config = dict(
    n_layer=10,
    d_model=256,
    n_experts=80,
    experts_per_token=2,
    d_expert=352,
    d_shared_expert=0,
    activation='silu',
    moe_layers=[0, 2, 4, 6, 8],
    router_score='sigmoid',
    normalize_top_k=True,
    routed_scale=1.5,
    balance_loss=0.000146,
    balance_bias=True,
    n_groups=4,
    groups_per_token=1,
    init_std_router=0.012,
    lr_router=0.00232,
    n_head=4,
    n_kv_head=1,
    head_dim=64,
    vocab_size=7472,
    norm='rmsnorm',
    norm_place='pre',
    norm_eps=1e-06,
    positions='rope',
    rope_base=10000.0,
    rope_fraction=1.0,
    qk_norm=False,
    attn_scale=0.125,
    tie_embeddings=True,
    parallel_block=False,
    init='normal',
    init_std_qkv=0.0299,
    init_std_o=0.0371,
    init_std_up=0.0427,
    init_std_down=0.0427,
    optimizer='muon_variant',
    lr=0.00818,
    lr_mult_up=1.05,
    beta1=0.95,
    lr_head=0.00918,
    grad_clip=1.0,
    warmup_steps=200,
    schedule='wsd',
    decay_fraction=1.0,
    decay_shape='linear',
    final_lr_fraction=0.05,
    batch_tokens=131072,
    seq_len=512,
    doc_mask=False,
    train_tokens=597800000,
    steps=4561,
    dataset='wikipedia_en',
)
Below are experts of layer 4 (counted from 0) of a mixture-of-experts language model. Rows are named router (the router's row for the expert), down (a neuron's output weights, with its number) and show model dimensions 192-255. Each number is 128 + 32 x the weight over its row's rms, rounded and kept within 0 to 255. Numbers have three digits each.
Before each expert's rows: "raises" lists some tokens whose logits its average output raises strongly, later layers aside. This comes from a sample of Wikipedia text that the model never trained on.

# expert 40
raises: " they", " such", ":"
router:095114111140099090154185098130092180122108111084161068107172151127189138068153172128136173137060192141165161111103106158164112107103106103196103210164104147082133119079105131158137116115151109
down0:071125128143131154142130132100122104110111202127134146151117136131141123055151137134117110099166155080124199077153175122111173091122149166182158189109143132106227156160139059144147159113097121
down1:122134165144106149119075123131163105166067097128028113211102116110109175116126112126130168177089143121137123119162070167131136111133165129179111163191170173107064180099136095116133117125110158
down2:069087151044228173141143116065078108090097175083109163123172150146057085052139130169108158059110183150141130111130153149182086166066137178155131135158132115133099103078071106096138145130111149
down3:117122132128062136087193212105122104133125096073153132117105125183121150156074091101104144162137175157158139145135102120189173126117063138072124134103127116152148142172105118179139082117109114
down4:106102093083157119117108104146166134133158103156133181058120134147121117058139146149140139105133156178097172077174109127140080111131170099143078186130067085121200139115136138145175125119116087

# expert 64
raises: " death", " dead", " others", " m", " years"
router:103086161153136094108124131109088070090141147127133150185130115066115108129062194151120141154130104154092139119081107134192107115163135157156069146164142139091127172092111096136149170146113116
down0:098114095130153193077120095107118164018094131152043135185095142127114129129091143167140123169130147139120119119072130076039106128130157144088137158167181102157102089111119109130122133078170140
down1:154052097171101165133087156194198130170082134119104141078155084124065069104076095170174155123123156069148083167122149083136109084101138149159149131119111134127072091110092160147144098083109103
down2:084113091053088115140131070156136120058176129081216168131159150101090137150173158139182152050116133098191183194164172162125171129151135120124167147131141142094149106104115157121134133070161137
down3:082172138136199170139121164104192070104102147135062137136148154142147112129129160101104072130162134138169134130122149161122093081111149127179122164107047085126125105145052178141154120119164148
down4:102111104189108035091109103214075136144099135137156117158135151097168154140132136167136093147127082126089103170166110112117140124130151134086131105129118128071079175124084114071149117112173149

# expert 47
raises: "ept", "weet", "edition", "aga", "ector", "quad"
router:144078157180115118177086160120115152066109089170080123116192186127117129088084134128157164096131105129086145131127162116117125119079128108136091136112154177107104102097101063149133153180158130
down16:091148115147155159139086113158125170137177147091089161110192147176117223154095147107126110162129078139125176169133111112131078146081133110121137142120176141137123081185141076128145176142140139
down17:122097101102116105143202169079157100171107102120168113053161132132154126101133118118142151159116136102168121095205136130206131125139101116086129143182142092125091082090108109094148108122073117
down18:144112150133087172135118129108093131097162157172121125151048095104140102073104141089093151146140149088151098148150139125130119131138123080088096162096078157126099105092187160134121148149200169
down19:103173107132116079110145154109143111137118089167151184109102173122162126149082106095107103172138152123142116153103129163096147126179138133089084147131116121133072121141096111152091064063119136
down20:113092154093206166139147113136107137092127074107134120188117151140171107101081103150184139152160111136101162158050126145117078140107163203130136120146142099067128151116141195089124054168117100

# expert 76
raises: "-", "|", " "
router:137126158151114178098171129180155110121060149129099088149156160160121143168121159114131116059101176146115177155135167097143066171145157157131127190077181141166154114087122133148114101068107146
down1:155133121105063101132140075126137168127209108145139065101141170164111155142106165117157110110153141145144160163163098107182160132079133137159148221160162159137142129173123090141133162163093095
down2:111123091121112152104146133153122177116154151164146135153124138144106167134093088107135139106103128130195139196131118180147111123176186118112064078103111110121205119153084149142087071124187192
down3:123126147121164096069127178128134123085157122143065166157144133113084128105094134122109176163142110140121124132123099095123110120124127133126111166171125098148149119068117158175195070139095196
down4:169086122069123125119154123115106123179114152135099136113198138113132126177112150124049176198129090121128038138043117095116128141095131175157099077139134131156178140103157106124103062143113046
down5:168137136114065137125091118138133147157145164135104142172141170127095116181145127112144095136089143094107105153103119117110142129153142155068143097115180145133133116140160109080131163065100139

# expert 74
raises: "5", "6", "3", "8"
router:139075121183102128210085141150124119105116062157101120102181162107131088089089174161122103156134148160069155161065166127138143093077090152122109135141128157123115109104116138123127124109155090
down1:140138140151142182125105152158108106123128121095107144116145116170093157131103153143163169119144127138161114166144100186131151162159147101122122148154096082102089111112110088062152172114196150
down2:155176136050137113087166100166126103087106071133113126147110170129158121130181088129136184125143093136078152095079083166135135108114147052060102095098130131206137094172140152140144145142122111
down3:150139205151107128162153129176112126136078157130103167101136113139144110136123157090109143111111142130078115139093154124125107089137127145140151132118152119103102174160122089169137129128130206
down4:139173060104140186131109142105124165143152133137099144168088203050128152149090089112162132117138125079169155117125062092182101162153104064149145161070128175111185161114091054149123096174105144
down5:173085124143073164139119130148110123122164097123115142095133024104133118088144151057116129137205106072143114128153080070115165129145121109183168112156085105142091124121118201124100162153119089

# expert 34
raises: "ivals", " performances", " households", " minutes", "don"
router:124126130165087143176115130117126093107125067130128112120095187100139083114097142170143142119150146126135175121068113140129108098028091120138157129121159186088048101141136096098138116125115067
down1:138133104116161188108108144182085133173115134107098110163112105133139129139141074142085152146154090059110100145061050098082096134137133128077138107117099158131134122154146178136099082106114143
down2:077139099147122061112133113078061111115198117127158123087111080136159069153105126129130139111098078138090146166123104154202119126161083127142129143141122102120103136163152094091136164151092152
down3:119181121111151128089072145089136158133122131097078187117088107073114130110133169073106124101204117159134129163159115123127130183093090115142120093141147130125138142107075115107146093103132083
down4:190084103112107099090101106050119068107191156120140121158121139095080150071092157105077163098051116098097156130118109134075092140170081138154101140126091175189084173138179127101130171091112164
down5:149182086161159110184069134114162127159143137148147168155114126140150153121095114139120139145117194121093120119153149107044112204166107101127155098137144164131136146126183058154141182126129124

# expert 46
raises: "According", "During", "From", "Following", "===", "=="
router:086065134185097101201142166151145147094171106178128071098132159148105094169129181120143090070084123130077202181147108187172078195092167114174106116120061139120163160074125136158145108123098094
down0:125156141149187178086090054151167134149131092134160157200126149144167118094109073144118173073130171124183151136118144133132086153116124091129140166088161122115165124123163113152152111144155193
down1:093158131179148163122160120114206142165102127100158119088125164140106143099174092152099163042153100057164135135106077122082138115152185123122105136049146150094137093122137089105120099169118114
down2:121167088131151134119067146116112082076116101144103174078122131074151116111104146195115174176151123134103117101135164118166145114153147155115119117109113187124125083082129112113161143150101110
down3:031139077119180137124122136115158127124128163166098148102086175130084101133118103126136130103162107120162140145090121108043153140033126101129104121144157103121175179087127116172128121127092128
down4:118173085090150076119116120076189097153164081202116093141159102122160198081170203132132113151117097153107114063091132130159160115126096122102141128111105131151135151137132159117095142095125130

# expert 41
raises: "ancy", "fort", " Columb"
router:172072193199122128138157102215126079091105147075111149129169155148114128137050139130098153051110126134105163171124127070131136142129096097157142080106149184157124119143102083121148157081138141
down0:114172062128120127171105120140073119096102079111166116099109136125185094112104171112160123077108148106119077139157183122153118087189105102119100121119071178104123117153118080107165147136156122
down1:076117073124165158109125079112172184171161154124102079132109078145083150175159125052109180174021096115087146114063108121052085142145134113100176124112118135115100102162083161104153137156119175
down2:148108095211163150119118152105136092067138119100147085104133140154199142109071146143176105202164145103121100142145037112110083183186102109128106138127111136104153131064167149168126106147123141
down3:155104086159196148148140189106154137146168142130064070108132148159119157136099108094126189097127093143191104188141136118076143188100177176100109183127145147102166187066178211096126135109131130
down4:127153156136057121140135054105163146113181095198098140135155109103188190099103078151156156154132178090142178050152115138109121074104102191078190089099123166108047136119120097103141103150109148

# expert 35
raises: " it", " his", " according"
router:101087140154119122172146135178093090078183145083162073118194153133103117144122161115137116088120088127122173181106135137163104138107174156155135120150136163146192095113125124148135040107110068
down0:154093111056166122128096136100094078129190152124140134169162134107141110161145147142136100127113150116206141109202103122124111175088110094142156146191157096124139130181096115062094137092118105
down1:129150130116151121130132179095157142086157216098119176150166141101093123138112145087100121188141187150186111059153198102174132119105058096133105128100154124094174150198157157108109200152072147
down2:127174217144184106189128114146091112101094075067150141118154102143159132078108081122136121133190091127165120130147172142089115082135083124130150135144161159121136080147148146094199182113134079
down3:133108096113188086088120085172132167123103103147187123136175071136129098132127112101121161136126123131129126096107111102084163171147054106129072084121105140136114102107139070137141142139183108
down4:091179124183110155138064138105146118134063153156158113126071136144141157097093206095156138139170088151064158099130106176148138135143151098096124094115142168120071121154043090167168154144111080

# expert 25
raises: "with", "1", "2", "d", "known", "also"
router:172081133173135133230107127165182096110120119186103111175144166150121106142092107107116119062104162158093173099129095125024110125104115088120124129132160119138106148135126153145149154119045122
down0:152101144140104150094094183140159099114149124113152154176210110062098148171098112178121158108096093174170133076143130157131111094124104146173094116138132171069104113137177169145159159192128103
down1:171146107168114137135116178117088062110138137064123169195121132111184102165126114139121166164115131131096189123131081152118093130191153161112138120129187084099170153177167111112125143141095102
down2:195067124112118126086106166108141151131141105158138068098091108107137140156115058079121138123133115117144162063178131080174146107078150109090170117136065155117136126126139089099125123134131112
down3:109160135127125180139150096112159152190174167080177180115118116172119106099131161211108170126108096137059083112170086111065101129119183166083096042095091113144160187086093113173064126105180176
down4:111126188091160109149120069123151120150089152088092123110100187092111141057149198128158126162125113119079146144185148163138128076147110128195174167164113135088148167177143090153154154124109164

# expert 22
raises: " McK", "sson", " Singh", " Garc", " Gonz", " Campbell"
router:136161121199094139124142131141131186118135128190117054177199151183113070092106144153123092132114114160133127111099152137180107151134118108149132183102195138138173102086104151129115148126178143
down0:133134166116114098118180094132132075126142088189079056117057117072177154131139160152179115099184089109108059146147184090156107081186132149121150132139135167175169083123087124118106062141141182
down1:093122087173172122081110099196117129165123159070100104110142100076149106137189111106133154129182151122089139116099255111091127103138090162098145166099131095139179182133140220159077164116150172
down2:153118113189197093148122130131096100133209117161131201208138112081171157159049093167095153152136105128111164128162163119082105081151133101130094129132074125114113119137170127114192141139127060
down3:206121131097135175191189094151135198117143163079122123131134179144087140090103124115156112097114083148121149189141170134171105129098161176125116109173137113134129106121130146124139137152089164
down4:050094086100078148095137069179121157135145150153152146131134169145142174099062171068130144127147132117146076140167125158131086102072113135089122192113158092144114138191105119172122066093117097

# expert 11
raises: "Location", "L", "|", "-", "S", "="
router:072041155129107151153101153166082156091056093106118157051139156124155141160157159124109151120069166160131163132124077084135098122091091169163120187107137119126167132059081169154134091125075084
down1:175111147190207054131166171122128151130178118124172128179160074114123151125126173124144133164168152137131087114088167154116189093115132157128132130143153126159102121095133108108151128144158105
down2:086111133114095138135099100134218190111130175120143195154189172122156150154134133105083080154147137118168126125125148133099183159120188147144070154134089148154189134089128131157125105165141090
down3:144148125101117142132125141128111113151137098191107133153190136158190162123135096090133111156132082105099128136104082131040111139135083134120150137092125109176136137135077187181079060078110143
down4:155174170093104122151065115083119128070099150168087128143091148116107067128135095089167108163169129118126101087175186092140095097149177067072096152143131141131189128092151104094121168143084112
down5:106151164112145105137113111121208183117093141159143159102092131088146184116093134179181109128149198185131128170091071094123120109126135119119113134136118127154172115134156080107130112150123063

# expert 33
raises: "lon", "cial", "bles"
router:145061145135067075140059148079093110105117120121173094120170151128174144062115134154157119165128137199136139159121081141070163126125115097080212125101177160158109070087097159128090134179131086
down0:104111176146144097163100136102164102119068126086111116132055141104139145092095114172141119125188140133138113183124142105121152130185133129139168103156107124102141129111103151097156176096121076
down1:076143196077140090175164088093166137153123158116119157093148146129132108137120109098117149174118110154139126187156127102112110106129164148074148136129111155161120108136091125133115082177077071
down2:122090181151157157204173184123130112141171081133159106100096088171196146092134092110132081118084100168170131081151174121157135173089155094050114172159182063070082049099150121071145142088087093
down3:166144132192164149149127081136121168141135158158095169174127117170208110138076152152098168100119099157133136128099129078065165065164094142140086140112108071166122133118119122125067101148117099
down4:104107179154144169150118112060135117117109102156126074125107117156126090145138088089083061136098181114158093108177159140114088074104123082215061165165113172137113129162131109132052178163129131

# expert 13
raises: "ms", "lon", "oles"
router:130114068160097153115104117155125111141135135120174121115178140102097108136105161153162171159101128186109141166040077161202093097074148115201101113142120170078169179039103052126124157138177101
down1:131136093118084122131164137148094134123147090137143136077156067104135122121132117134157102107155118137161159093081154064112152130167108160079138098124177166166102090130152127085131129107140169
down2:080117086121155108088075113104135169116161150134107158144157105175149146154116149135155130141114143161109152144079146115182163150140134152160100136132113097083135158155139142137122142100166088
down3:079117172111158173089091136069119115139137054087118170116121139060113130149094115112123076129115110123141163108109130108171150179108182064145144205098134096174100145168066079131112131191129066
down4:173114107169057050157136119142136122138184129142095106137124093171122106083132155141136113112118183137176111138217129152136127190111166109121153113116166114168121155095115112083077151114120134
down5:171113142095144126127115183158139121085120175148064133129113121087181147121135166174136130139143121170125112110120103119151123127135175107145166154083146118093064118123101056150147049120115068